python train.py --n_layer=10 --d_model=320 --n_experts=256 --experts_per_token=8 --d_expert=96 --activation="geglu" --moe_layers=[0, 1, 2, 3, 4, 5, 6, 7, 8, 9] --balance_bias=false --router_z_loss=0.001 --vocab_size=2148 --norm_eps=1e-06 --tie_embeddings=false --batch_tokens=[65536, 131072, 196608] --train_tokens=1464000000
Below are experts of layer 2 (counted from 0) of a mixture-of-experts language model. Rows are named gate (a neuron's input weights, with its number), up (a neuron's input weights, with its number), down (a neuron's output weights, with its number) and show model dimensions 192-255. Each number is 128 + 24 x the weight over its row's rms, rounded and kept within 0 to 255. Numbers have three digits each.
Before each expert's rows: a language model's description of what the expert responds to; "gets" lists some tokens that make up at least twice as much of what it gets as of all text. This comes from a sample of Wikipedia text that the model never trained on. Tokens count by the router's weight.

# expert 13
Closing suffix pieces of long common words, such as -y in adultery, -er in delivery, -tion, -al, -ity, -ture.
gets: "y", "er", "tion", "ation", "ce", "ed"
gate0:072154114160074126115119108116132070094113099149130109120139112155111121123107143107102133126090137072122116143134143147103169126132126120106119170143148158088102096189142179113115081131154159
up0:142080132110104114097170157118130157099147117134122103112109157132164140096105106142153129135134101086125155121090134140097083136163093149147130127107111147137148100120117100148182128144140152
down0:104115149106173109165119107108146120078127121139166131117110092121138136128135131153167095133141139119140113161171191135132081144155071126169148147110113138105153099169112128143108092113187124
gate1:112143082158152101145139171056142128134116132109129114108132103153145096116126148168109099122116136152092160121134123126054131111149095125127141171127124126096120104151098160130101084092141127
up1:102109158128114142114129123106132093107101090133098122111177117119128144119120117142114150103161174149134138121129118142153133171117115125133096090151126095136134107108145132141120127146096117
down1:141149148151155118121137111097119121145099107103139117081167100144137101122140124095153179135140097132108103137167130109092108138131093153147144151153108134147155105130136170114104123112131154
gate2:133129135151155130139075124114125126119123122131121146111142139179113160159121151136109113142151150123112113146150134092142110140113125185120146133130079122119092099137151133128153181141148140
up2:100108133146153133105146132137131182155138171110117119154163076145137108101138112116126107129137123109108099134151116125194146146123079144137112130125117095123194143138104157124163150105128176
down2:121151157123106132139127095107117146116103114084125120132086160101111128159130130122102117095144194125128104161123134135099093147130159108127131109127131154132123116093140121105120147141119113
gate3:128114108157155138153140107095141152110152129065121143079089101113116127107103148168170153120153097127103144147117143093147132140123100136124157128131112139154103135090113152101161139086117119
up3:130122154157069095150102156143134147127129100152100101127155148155108112126193117135107083085104107124140149154133109176119159120134104116116135162132136177130134145126137156148141116167127105
down3:100128128098097142167120138145109106111109135144106103176128143100162125158153101135154100146110138122125122145109090152083138161142117160147141125076133158133159146173096107093151116155110119

# expert 14
Word-starting prefixes and first pieces after articles or prepositions, especially dis, d, re, trans, inter, as in disadvantage, disguise, drinks.
gets: "d", "dis", "D", "re", "is", "in"
gate0:154087147130129134115107115150131121135144148115137147112112168138049170175116113142113149144145132183125088156168179117054148132101133148125067156115138108137115127108119135143117101115131085
up0:132147111100152146140100167130120142119150099123137116124160136141141141135169151094131148120094167102145180141091133114131105179114129119148148117181122111084112159118107133130145134117154131
down0:114129112135108142131131169165150121073117125120160176093118088132081132122117110119130073171129120179127156140101119177194155117143095126140110135142128123088083123119114098126128111129108161
gate1:101138110120131110160155147115145133141121099151144126138170114084157137123082122153120140136107174108127125079137147134148140160124160134093133165131148142122128157131151122150090092144129109
up1:135178127153106114143155140141146111146156090123147121135146099151126103093153137148131127141094164135111084142158119112176120117119121136119163126122143105177106111105089119137092136086112147
down1:120122123140096140095131129105137090138124185115134170127119130124119108115098144094148186124114119128097083161199097098125149089103146122106149089148077117149119133123152148158105185194098121
gate2:127110147115154112115151125119098125139144113075109143122118114103130098160178117144150132137110122088116056096131131136120128125124119160160113106115116139103172116118144129132107163143153123
up2:103170130152117128133093096127100090130108177112124095135081122076093171129119129169152149117122159134138115125124141121156117124117108103089091152116125125114115145159108138122109165123102142
down2:126079122163158121123098121130129094159081124125146163156152135080146096158154175119122092122091120187146151156140135143119123094121135127159153133130156142142140095170096156128117127131113124
gate3:111134119159141112142146145103132154161119114147158161078144119121132117153117133125135121148137102105094163140105109057093109124138149172115096115133122140114106148110145096168132127123110110
up3:092140147101100163116112110095105123162121140105133125157125120178107109110123139135160101135179116137116074160132143066101132116123108150114167136167126151131119131083097115154079129149140093
down3:154141094099149156122153134151132126114131206157107130103130194161114128141118165143145096154135141120096108114138136154149121126115112170057140100074104121121097095136129142121158115101148113

# expert 60
Inner stem pieces of Latin-derived words before endings like ed or ing, such as resc-u-ed, suf-fer-ed, exp-ec-ted, af-fil-iations.
gets: "u", "id", "fec", "sist", "d", "en"
gate0:090118107147163166122129161119156142066126149126109152133148130147125123115106105161116132102173124116091099121151123140130172186146089190140135170130110127153114094086095125106134101116165159
up0:089106145161129153134088184119075147148156169110141184104124105133144124144157120124136117142145154144134117157116108141096158148115105116165137153109111151147110141102152119077145117108113126
down0:119096114138135158107108128098151152115121129142117127126119076149121106067072116115105089155147148119121167139155109118121189130109130157151131110107115173138107125122123101188127103156119120
gate1:121184153153112109112082110135135124125177128081113156127129143136151139101088120096118124072146072132104153126171141129153130101114138131113135151139129102088069135160137125107142116145139138
up1:140133113137147090088115126152094108142116100113144116175158156161122142129094104107126102149142122115133123154061147111151133142118134129155116191091107106143125115101116117112155113077143105
down1:100130115080122159135108140133113173108138100098151123110130154113136135103103122126163163150140079135107119156119139111098125155113133119147137135153095131142127143125151130130141134143107110
gate2:133154122137153143150148143145092103128116108155046149105117156107119125129151079137114155149159139135100093122099125149194148110139119101110149147120151154116104122087142095119145107100132144
up2:134145143122104146139094116148146116112105166155149107159126106139126156135109117149154133135155129138150092160104114124104110089106165165120105114095115123108141111137120129145118105126112084
down2:184114137104105087151071124140086112122144078149152148154104163075100125140128166133137137134114101141122119143069096116134131122132109120132141125119148178148138118129184133113124159124141099
gate3:136122152138104124134131137166157142093115155111109129120138138099122127082117143130134117129103151155149129113134115132126151110122125094119100126147125125128111128131069105112107172143152123
up3:182111119175130122097089137116136136099122134117132094138105127076140108093124137134110118120138150120122152099122132092111123150162136116154135152125118125107144116135121109108166131162118120
down3:113072136124121119101102140117142115083110091118185092163112092087104130125126148136092136190138124154150142113155130131081135130146105090166154134161094169117138090111086124134215105148111068

# expert 51
Digits, especially 0, right after a decimal point in tables of statistics, percentages and times, e.g. 7.0%, 0.04 seconds.
gets: "0", ".", "1", "6", "8", "9"
gate0:119157132105142080132130149125106155111096086126088155143112134147152115156184120164176104158122139141168123099144169171109097154112109104120139158103086145120144110160103162136179091110139159
up0:129106108126144095123099128117152140050078120105156145186107099136109150135165103144093118151151105113118129131145140128149138136166166137137176150131113164140144150113128107130142123115134122
down0:138147106080083122157154119100134147156118141103127131153138141147119087096135124070133119122109135136171129112150115194107144122129122117098110138135113091082129158121139100123147123149150101
gate1:138154087117114095143125133140159067092102170174126132119143093123157142120131123207141111188090129137088094153146115104105134089150080116078136138132129153128129122116136122144114102103146131
up1:141110121159136136104153120120113153153101090161143152117146137106115101095107139102116141137168132114106086134139155113086134072108108126113143113110170093140160144117107121153093138119146145
down1:133136113131149138181077130131112160158132141124152085116137109110145120141170152121083134098085141137151146118145122089163138098098163116139148114112173211129147141109131124131110189143155136
gate2:093124123110142152118152156151117131142121119105092158091174131104111148151133115119109150134128126103113122148167117116075137148129099074119115094099131108133113105141111103140116124113145099
up2:093148134108111109138120142141162083142031096128132133112129131122098131112145138146093103108130147151108117145115132073129118097134096126133149102105145161124112124123125140123085139126138095
down2:147077120164147088132097163116136117149075135114140116147146148134170159102135132143132145111143129114184125088098113119138146097139120115140155145166139124171130149114126105123148149130113127
gate3:107137111134124120160141108145124112104099164102125138098129123159123146117139129134153111099154097150124157124116120117105151138116082177135143139121114166197144107110143112134148140158141139
up3:107113080094148163124128108112176103179146111168129152143125156106137095153129129155155104128116123098105107124115099146135101110109112110119148107128150134112169139179139092152142156109148128
down3:122168129134095156119119118177171139099119132145131129113140164131117159107105109132160084111132091076144111093122115110062155136130106110154165126088115130093189129117110132143152115122117121

# expert 10
Year prefixes 200, 202 before the last digit, and second pieces of Latinate words like reg-ul-ar, orig, gener, partic, for-ti-fied.
gets: "202", "200", "G", "F", "orig", "201"
gate0:147136120122135078175155088139157136128110120098110147109095127137173162121171153137165143170108104102112164099138101156102102105131094132077141118113148112158161104155146130123083159109106133
up0:113101128100139081141122167173142133131110137140111120139143148158143124108113132147141155116146142124163099098147144089135159115141127134121096121122147089115108139100105176080071146160160183
down0:122147136115119096158101162141156124133091139120141114082115190077113130086122142121177126136119147157134151121089075138127089147134106113113121134151217149131122132146142123131117118158123135
gate1:161135133119091131132154145131078147096115131087127144108114121122119156124151103136136114121104150101128096147121097154119144149143068087137125127091109167102136181105111100142148141084170120
up1:140158181131138153093149103119120142089112145123095154147164138146132116153093127132121135102110156141121109098145124129149127094099152099139161127146131082152117109128104135099191116128131149
down1:091145162125130103102149103101129109126141165111137150159135100120059141156146102152140118133106141110150128070068122140114130113148095112154078118129118097135132146120090104144150118129124166
gate2:182152182145141146127129169132124127110128110109097092113125160151084122115150147119119123159174132147143125124159133133108144131102141124139159130097103122134157112095161133153162143170136113
up2:133124121109111145094121100133074097133149113106154139110139119120117169096132166106098139110145130093126136179121091107073105140134149126135151111151109127121127141155140149144137101151111148
down2:143131107093143106098106158116129087118153117128115098171157130142120133161107127137112117113138158114113134077118162179131143136136130111148155124162128151112145080122083101133162110134162130
gate3:133130148147142157138126146092141110087108144127092126137126127143086197154097133144123101177127179098123145128169087118147131143107138135136139135116091179129132129120127123095147149123131135
up3:122122106182143136136117134094114135098106146108104109131108146089158123114120119111124141131152123146137124138151110161145114124128129135101127103142132139136118120087112157159096157159110142
down3:131132095129126139131108144134101147147112139085161119129174145095093077111058127129119166156107129125164116139118144108130107134102169096133130137095131135155136155139151144084154163145114135

# expert 54
Word-final re or re-pieces after a stem, such as Not-re Dame, Theat-re, Gen-re, plus Rep and Not.
gets: "re", "re ", "pro", "Re", "es", "E"
gate0:113102106134093164118101156135152096118125091088089126099144081121140104125133137097158123118134134145108158142137133165129128150100161127168148109181096121126112120116181101124172151144126138
up0:117136133132168140090104130115145082135125187139129120129139166100163084150132160132128108123081131117123090155090170141134115109116055123131106153142163158090143131163124091153134119155144179
down0:138151146116159121102151090098151111140133119091128140167139125115170120101119098138127117112111136118113153139131121105142102103153133161156142134078124094161105118145116138098111158150143136
gate1:155131110132128120106138087132099121126108145150140124148081145077111152161145096145097093122142171165125114105122132173077119125162155113117065089060143098114182145082131123134143103138158151
up1:103122104126113158117117122118118191149111107141124110131158132120148075126178136111103144153123109112106144124143095133146130134090096157110099155149126082204111149148152129158119153103125149
down1:138124118115125111120126164101103143101161141139128091129130123143098164130098122148136120147108107113095144068088125151136135142151047119112140166115164118152159173116096103163162122157135136
gate2:146168132163102117131102129141125063115129134153130158078110120076146126128116102117155116110116149113091166122142130154154196116101191145139132109125138178106145127151124118105149126143104094
up2:159120101169174176151177137109134105133139187080137115104157118118154153135161103061121153114158148104118126109080125164148077108105131104118108116095144095145144133147161160139144152104163102
down2:101152144087175143128149081137157137106115138118153095142079164130171142168147091111123127111126129120097111112124092133139147174118146136142169168171129145131144143118150158094118116118144109
gate3:141119130126133110168133146168161106155160160179100102106103138127120163144115144113133154125100095105118095146097115107160155092104105131173116164135164113152119103128129117151124103144118116
up3:143150141164104155095122194137135070117117114143139146163135163142149105119108155101113109125142145107143158138122133093118106102141125147135101105130150128152149127121166126140091130138122128
down3:099126139131115080125154125121127099147117114117158131115128141149141116113125189144124127141170112146125092098123147132156118140117145130109128130152113122119123172131130102121151104119153109

# expert 27
Suffixes ending a word, usually followed by of, to or in, such as -ated, -ment, -ing, -ed, -ile in fertile, determine.
gets: "ing ", "ed ", "t ", "er ", "s ", "al "
gate0:133142152092165109112111115078111118129127154133149112152138175152131141108156189118089131153124107148103139134120136131142148127071140201161142150162165135096109137127182137118089108113155161
up0:098124140133127128162128169108123101126173092153109154112136157137129145132127146149109126109141100164098090151148152148145116147159109135120147122127174066096136116144111145160120101165146104
down0:142116123146113092162072108121143099148082125061105134151143125083135165136151134112144118101148145130085135074082151120148132134105138143115113140108143152093065096065140115137136128151155126
gate1:101140121124143140149113129134121160145142152135098118110128164154142080140107191115085112130093122172105137105150126114113147111120118173176143142131126147101100133142157107124105112156127125
up1:158157098128111081116113126134101117077177114104131114163139119160111144129093077102135153146133109136166129134145134140127098120136095173127208156178131138120157139131085189132093080082124117
down1:146085141125145130122159135077104103143090161128131171121114105127148143142141113133102177099116144091163169133152122123108150136099121116158114136135159118147137086121163133100134124146137123
gate2:111137109104136137113112153154142143111138128107154080088162109123108122113153134129152127120150144140151142106082140130145139137130094147136160109189117128116126163128109115116113138119142118
up2:102124099142118144134147108133096139119143161099126120142151094171146142144107158155111150156140176127119146125125112122161129112118081098151139124093142131136091200107125100084129138144144139
down2:114128119132121136119161114117156167134125091112157124161085123112142136116138165164116154112108096132151142120119093098132174100120141126128138115118139115068135138184100148140132111165129168
gate3:107146156180118148187108144114157138164105148134113112133163099112154093142152100108123136118107166118131152103158153093156136117132126143153131120137121115120135111126148105122140105136099137
up3:103147142128129136137150124160137132145115137110145152087130113142116115110156148095115124120101109152075102098117145161132119169150118111131112144157125109131125109102125138128122123163132142
down3:131139113146116136100206135126120173093135131109105102142112136126115149136133124113133144101129125141111097158151118091089097141154090130138124138123121155137130139142113134145112098179127112

# expert 6
Second piece or whole noun ending a word, often in sports or election text, such as Ball-ot, season, series, team, busin-ess.
gets: "s ", "ot", "% ", "att", "mat", "ub "
gate0:162146148124116171120133116147123155089116117130135137148128088130117135121157111116115146136129174130115153110106161105129099110115107143148115162129136130149110068129111139132085074140114078
up0:097068130078111139157115108124113133132126160175143126129110153158122098120179121123114142165128116107141105108099117148164160121138098151123098130104111129130166154138142137168150122107118133
down0:100064123107152086119143128142109090139152092172129121105133118111153160078127151111165115128072169151127172140145104118108119128140084126117124156136103107100137130140151117102103150151142107
gate1:173137141135164114114157137103101148124133139164101143128158125108149146093129121116095138124140126082110139123099141122131116115146080147146132118105158176149173144121114165122102163128146104
up1:107156137131127152124163113129156119156114124124137122105124153151088126093109135124141136125146109134132133165114092146164148108115062171118134147125131172111157114120121129113093175085153113
down1:139082094113146079115167121137145127144156116095139139133127122123101129159122117091166109133120154129108116072138131128110102125138145103117127131151139122176131135163077107115164130136159083
gate2:164117128105060125150106152109121136083136093152116107107148172111142129088178148110153139125159145142159151078146150161103151090165138124138115116098153108116152082095124102140099119117126101
up2:102104147115119143187150146141190157134136124120100131114131161145166092138141140140129143156142189121139082099112100168155099091084117142112146117156098119095147135132149143126141176139141105
down2:144121133144151105144135107131122125149133134098120121151118130110152100104103117054102176112135119172113154121119131102126139146137128130130099116154118090123152137099136100129120110118133120
gate3:100143112140170081114151135143140139081136142134136094177116108118129139157102121108144118139171116152151134108114108133097145138123133114159156116144088124131134146121170092108105125121143156
up3:134136152160089136097173115123078093125088180137114095108149149122124086117120130156140136177127136170161143134160112148095116126175090153127121113118173138126154085145087116147147172148125117
down3:078128147135125139124169123118144171082083124125149096169135071131167145116136158161140156105102079130124151112129122124115123165142110108139129119131092098164152169115069087148152143120098123

# expert 39
First three digits of years such as 200, 201, 194 in dates, ranges, season names and parenthesized birth years.
gets: "201", "200", "202", "199", "198", "197"
gate0:130101128134090130140139152129095165147148143124117144096125101076118123157176135084154143152104140126146112146148132095164131167105103125157137098074085099179123151134098164186140158128153166
up0:132139139066143119140138089127109161161167117162134126101143133116170160122113121107108088148138106103123140135118117162177102105134137118127091140146158127106124137145128125115113117117079101
down0:162127104136146119116112154095127118149138077106075131137117142161101088125128131131120144144151149160136104139106093119084107114101139112102105074170137099143153151097118158144152135141160149
gate1:141167102106134105142133116151117117099116116146096131121113107107121159126156127085127114096115140114162111107136159141089132137138157107095154111136094088132101134161106148140141116120123135
up1:140132136127142158096107127121106120141162115103126160104163087138092134161170141109133171137098148134119163153133065132143113100114134129137120135093159103126101106124129107141162123133137192
down1:171150122157121090121148114130107129118175107136086131097170091119120093099135144123155137146126051165111107112064110130133117157120122183108132101143095116122123141132126132106172136113148145
gate2:153115091104126128110137130187129117135120155125110153089131137109090165117155144110110147110106112132100119142123127082123100152149152148139115142101111146125121134143134134109133111125119121
up2:122161142130140141109134140151156109155142158121126173143140124108108115134121140150116135126114129127123139114121147125091099138141129102146155145168137097124168081129102132127126126137096109
down2:133141143131128135118116102103137092105121103124137069121136112165155128128172130142070135083121103118139116125110144146154157119117089132115100132113155146082134110128134119155134114139137119
gate3:122176165136114170117098158180102102154120147147125155049132139116120091160098147109178105143124137137134100148146135133156100106121138133110132129121136122133112137137113118096117137130117113
up3:145126127206169150097121126142108166103156133134135093142163104162140156120124093142084128149117155134120160127107133138135177129141118103138130125126147140079124128151165113156079149125098110
down3:172153117097118132083159128137161118140146162130120158123142121121169090093135117160192131142118114117117088155104088104166139150154120130100111127138161095075109136117143164106155086129142201

# expert 17
Middle syllable pieces of proper names and words, such as Lev-ant-e, jur-is-diction, Bra-z-il, Sar-ath-chandra.
gets: "an", "is", "ar", "av", "on", "ess"
gate0:155183123109145125081145126167122126117106114100154198125154115098136147125148132153150155107136177117107135127117130119100150165135168144169130124136157136104136119127139120110157080120101194
up0:135170098104125151128163104116129154148152113089129112107131137156174141085116148085114111102131153110130121129132118146113159159099100114129141095094139117119122133088125164134111131160109136
down0:126131117108119139112137137149136156116103125113138055129128152092127105186132093092119148097127157134118143153094142120133169124116184141072164122154087108143101166168097140162104145140122112
gate1:150134131133086157118128144097135106139163099148147155126134131128110153173133134153123091167148167090150105135103135159157152153123149109116131130207110107107131091103121144098133114120170079
up1:162120117120164084074152099156170148105145137094110120118100111169089109138147150156039148129138143139126126144119108125127118144123119167130132141084151140091126135084071123116106108114135117
down1:084110153136135122161126143101130121087088145130132171128162127137173161131110111111154157130118130096123094116149073123147095123129135061113114148111146139144136113184121087150143127076109158
gate2:131129145151158095149116152108118096120123110131141096168151113111134142134156147113137189153127109114125114077152153140146110141148081154141143140114129115147137121143124112112082125127148153
up2:127131115122159123120100120154155148109130126125147127104112144137123129130134136181123107149111167110120114111143105157155115128109118150138149122167142125132133165164106137098119133129170158
down2:146092156147134143182097110116134158103124110152125163100097140145138134142164162125131123120093148152135121131169134111118158092114107142141098122090098140149119099200124127108113116099109137
gate3:109130102096153113134098118172104150101128096123154143135130098106134138196126154114093109107175137133147098102087130147124144118103116110110094098116149151093095123152147141160141125149107153
up3:156126145128188115101092094119138123145148119102144126132137142099143109180064114122136126126134130135147138118152160144118143129117138112119165106146124160095122126156126099171149146133115150
down3:133147122137107167158102115159138146164119090139142144151108102088128161133127158116159114099122140150099131074113129171146157154108151133124113101108137096107141125104109104097122069110124133

# expert 21
Mid-word syllables in names and words, often Slavic, Brazilian or Scandinavian, e.g. Bras-il-eira, Tryggvas-on, Peters-burg, passports.
gets: "us", "ov", "us ", "os", "as", "ip"
gate0:150151152093125143133156110134110156101129115125130113121143129130124140114186154135161136115173102120154145104117099129103131122164137122131122151196124149132125098127170096138128107111165116
up0:132182126126128143124119115103139131126106076132145159147119171135080129134127147179091106115136145109145107162098110091112129081095107129107105123112138134117108114107101168130102174114123119
down0:087124116136134053149117117140170122123137082147119085128146129108162101116103110175097112155135165133133158162135150133136129124159150133119152092122154114101135091103119125122162147123150123
gate1:126172130092151119110124132178086145070170119163139174143100115130083125099123110115109170107114106157118092109127108124153145108074094129137103154117146145123142101118127107118116098137117096
up1:097116123160137113118125155117135144157081123090094115102134098169114099145125105090144112124126124118143130119144151159160134127135143136128158146136102174090114143124114130128137153109156136
down1:106109154105135165115123139127117161147141127177141145107107156146119126110092138139110128157099140143128117161170133123108102150080159149142141147161094117191123135082115132145113132149109091
gate2:126105149101105086158122137109153088122154090143155126124143080172150149133148147159153122104150111137109140111135131117119088126159141133115122146137109113154132134137148082127146129118130148
up2:123128127103116120108133130126138123127184109134145093115117126136140108161165163100113103150157128123146123131128112137149140150142119049107088168130098119158139140104110091134098122113074121
down2:126115177085069115133091106163146108157109164161155132141156117152121159111111114132101107132098097068136115122107138182123093140112109090137139125096151110117119110131172165144151149156157125
gate3:134133188121136159142134144123088177110118148126139127157162102130140125126124145138077136123102109135088135125148143200114119123153144165130149142140146162124203131161069149094129096147077107
up3:123144127152152167144093145157164104165135161097128131098127158130141111131104109096116067122124159122173106169156124133137118154168079140158118156142125093149186099111134103158115124158139144
down3:131138092134126131119134141139147108124117140107140146136135146112091114143092129156150112117158142104133139077112107148115125085118106158147118158124156106138121115127144142102114120138159105

# expert 26
Inner syllables inside longer words, mostly ti, tic, iti, enti, as in arthri-ti-s, sarcas-tic, prac-ti-ce, diag-n-osed.
gets: "ti", "n", "tic", "enti", "iti", "ati"
gate0:157129094133154148129115150125157120148126128107083134155132174125139122157152113115116130128126092119080135154171138192147143111111141101105096137152110117112107148081130140118128096112079115
up0:140140158113124142125130122091098145157117119091116114144094111170117129119093097115107123152153089109141136127092140092123144144115135143157097063077189140163151134112131131107169127133148127
down0:127146127178149107110118092167094126108133142130127137134135113092097117159178141142125107109169132132132168128131154124104136193145145123114142108127121153137163139130099162112179148143110194
gate1:199125148116084174119122174165155130131100102154087102119140135152132129172121190114118125091136105120130123146109126121147157156108163120138120110081148135156132140128164127169111138131130145
up1:135139097120125122128144139146146123156152136155151136134149083131120151154127146114149099124101120110112131131093127129118081100099124130095133142082128149123147112165127155116099125093140094
down1:165114138134124113132105123074172131118162134102099121158107101146160144149068150155121123122085071162121163086122118093132161141133144107153144136126086127138144142114142119159160109112162088
gate2:128105182144136094128156145100161120137171126134071135130133113120152121167089138146138106094144160113101148107159123063107111101089128107130111150148163080154121070148132116187130110144113119
up2:126137137164125118140142124134113116141105114106143112108127080148109117169088150139111110133125134117154085097086137160125079113140101127141148147141107124124131142106133119149117105156113123
down2:153151123141139194112173120134085114107105157162173129154108132134154159143149104096134115156122114111160151141113145163086127119113109147134111119127126148100125124119081124095124153128157122
gate3:123137148125085103111106125131117145133155132117140134103129127105166149144159113131109102118140141152126089117148112132078108127093128174130140124137126094132096110135161135138112103160108152
up3:137088105139149147169138127124153125111120069091183090140165108168122145145132141152118129131106145126093158133090138090144132193131123123173099142118146156117176137135132171121160138096142132
down3:102154104147114166104155162104119186126110178134130122099150150125147166084152115101144118130152124105111118113114141105072155104161115125126082138163175129058142143176120134083151124133132130

# expert 57
Word-final e or es completing a word, e.g. Role in filmography tables, Pope, Volume, enzyme, services, five.
gets: "e ", "es ", "e", "ie ", "ue ", "te "
gate0:083109162146120168092138107147152105133136119099097158089152123131135121165153106150170099141152139096144154082119152127124103116134134121141121179106144127106104123153119116091140159126134129
up0:131138087091187158123115151131141101127126068161133196179126165131136099160135145138084153170117149124082098103140117104123138139137130150158112108081101093149146141131136152131138085145107138
down0:135110092109103072119133125094124168129143162117096134123123094126124132084130158114121136106157114118157142150111183131092104152114140132120128091110113144152133127139169141131146160121102124
gate1:137122098146156099068112113141129120131124135102109141110150121145115141172114100093098122115132101131128110145123119124071175102099131177131140147125096108145096139159160138139112094133122113
up1:134153179158123081103139088168171099150094130110104116105165124136128132142129136141143153116079098119115142149090149140121174138117160123125112156120146122137098155121148144113117132109119133
down1:116100154152114180084132116128131120140077149151153090112095108116134143108136110090104128117147087136162134103152114143069142126143114133069108122107122144159115113122172140131154139147120076
gate2:110151166110104135139175102122163150120128157143126120167100123081122075116122124128076155110122128146080127144136147131128115141132112158090137123136133146094119148147150123115106094131123176
up2:139131112117164081120091105093109134134196092164094164105147109131122163123145144133125101121131067153154129126173092113129145136141112112101151128182145091112131137131121166141152134089061129
down2:146120105144170101137125109129134137107093158160118142136170127139149151171171124141151129090125115153088155135142160099073137128128106144110125114095100130063134156137133145132127142110123112
gate3:106119160158159147121124130141136156129131090122123127105107054167095102128115079163136138114114134080103129120136120194119142112131135099089073138092127137096140143107127124167118141120093127
up3:118149172137136156168134120160105069162101105157105120135134174114098122076147143096161099134131135160124093176136137112166068147117127121141113119154130111131163155080108117120151140133122147
down3:148148108076135109146129151146138125154152157116108124142140157122166174153122115138130145133117148161077162152113150120103100134153158144125146125123105124102105085127157100106150142075088162

# expert 20
Final pieces of first names and surnames in lists and tables, such as George, Robert, Mc-Don-ald, Malcol-m, Wilfri-d, Richmon-d.
gets: "t ", "d ", "son ", "an ", "son", "ge "
gate0:135175122077162126118140119177126152095133132147144098100102119102138169114104120154131101143116142166120109099146112096161150134115090140118146144123107141125139120118168143074152128138119158
up0:141117116103120145164108136166176129124127151130090104119129154107145154105148179131117150105096112116174124115112169132164142148096134144123179113114148124116135138144104127099120108123140163
down0:147122120135111148114143185097107117126167139164128091161124176118126101111119111092152130116150138159144101096158104147112101111129106161148175163137124120126146161120163142157118127116155103
gate1:149130109098119106110066144118119133106130146115081130109122132116095098180154129118151139116088120126150115108176105106099096123130090115117139158079137140152138115145137109127097134114129133
up1:153145145167123136171114144129134130094127142096117122150129124167131084142122119110112126152093133142168117147153126136171142063108078081112119112111107136090154099105131073117100110114117122
down1:131134113147128124116134115094116128115150136166100086092150145152108145127152094115139108126143141143131122156162140141117134093120154135089110110137147150153114174141161144155158154173120136
gate2:132111122119163104113108138109131111133177162149099154114089120103161155158110117152097123138137102137124128100080128096127138145113141132152151137106069129194152176129170081115144167097139162
up2:131141108130136141090112123149134125105114154133166080131130101160137107134165137139154120119128131082144126088128130125121161153075180108135130113127130108163113106162126135140118124144117112
down2:133121129123160108103140119082120131146148144100103129133099139124099109177126125138121135100132122142084117138132148157125140088147162092075146081135133159095117116103112086126133103111138118
gate3:152122110096112113141120112102117085105129140116144111144144150072105148149131157105149090162141091131128091112083163120136134104141135175136126118147131151120117157135158111099133173148113146
up3:139129132127135143155110131098093116166106138099091097124123143121105140115145109141143087171097145136125138121121116125145106164155130138100146124163121122121088107135149138087129139150112115
down3:129112110130167174100164146124141136112159109108126143114129189146127138126134127152135104129144120129139153099142079085172150167131150166141129127122170128158102133137141095075105156080130118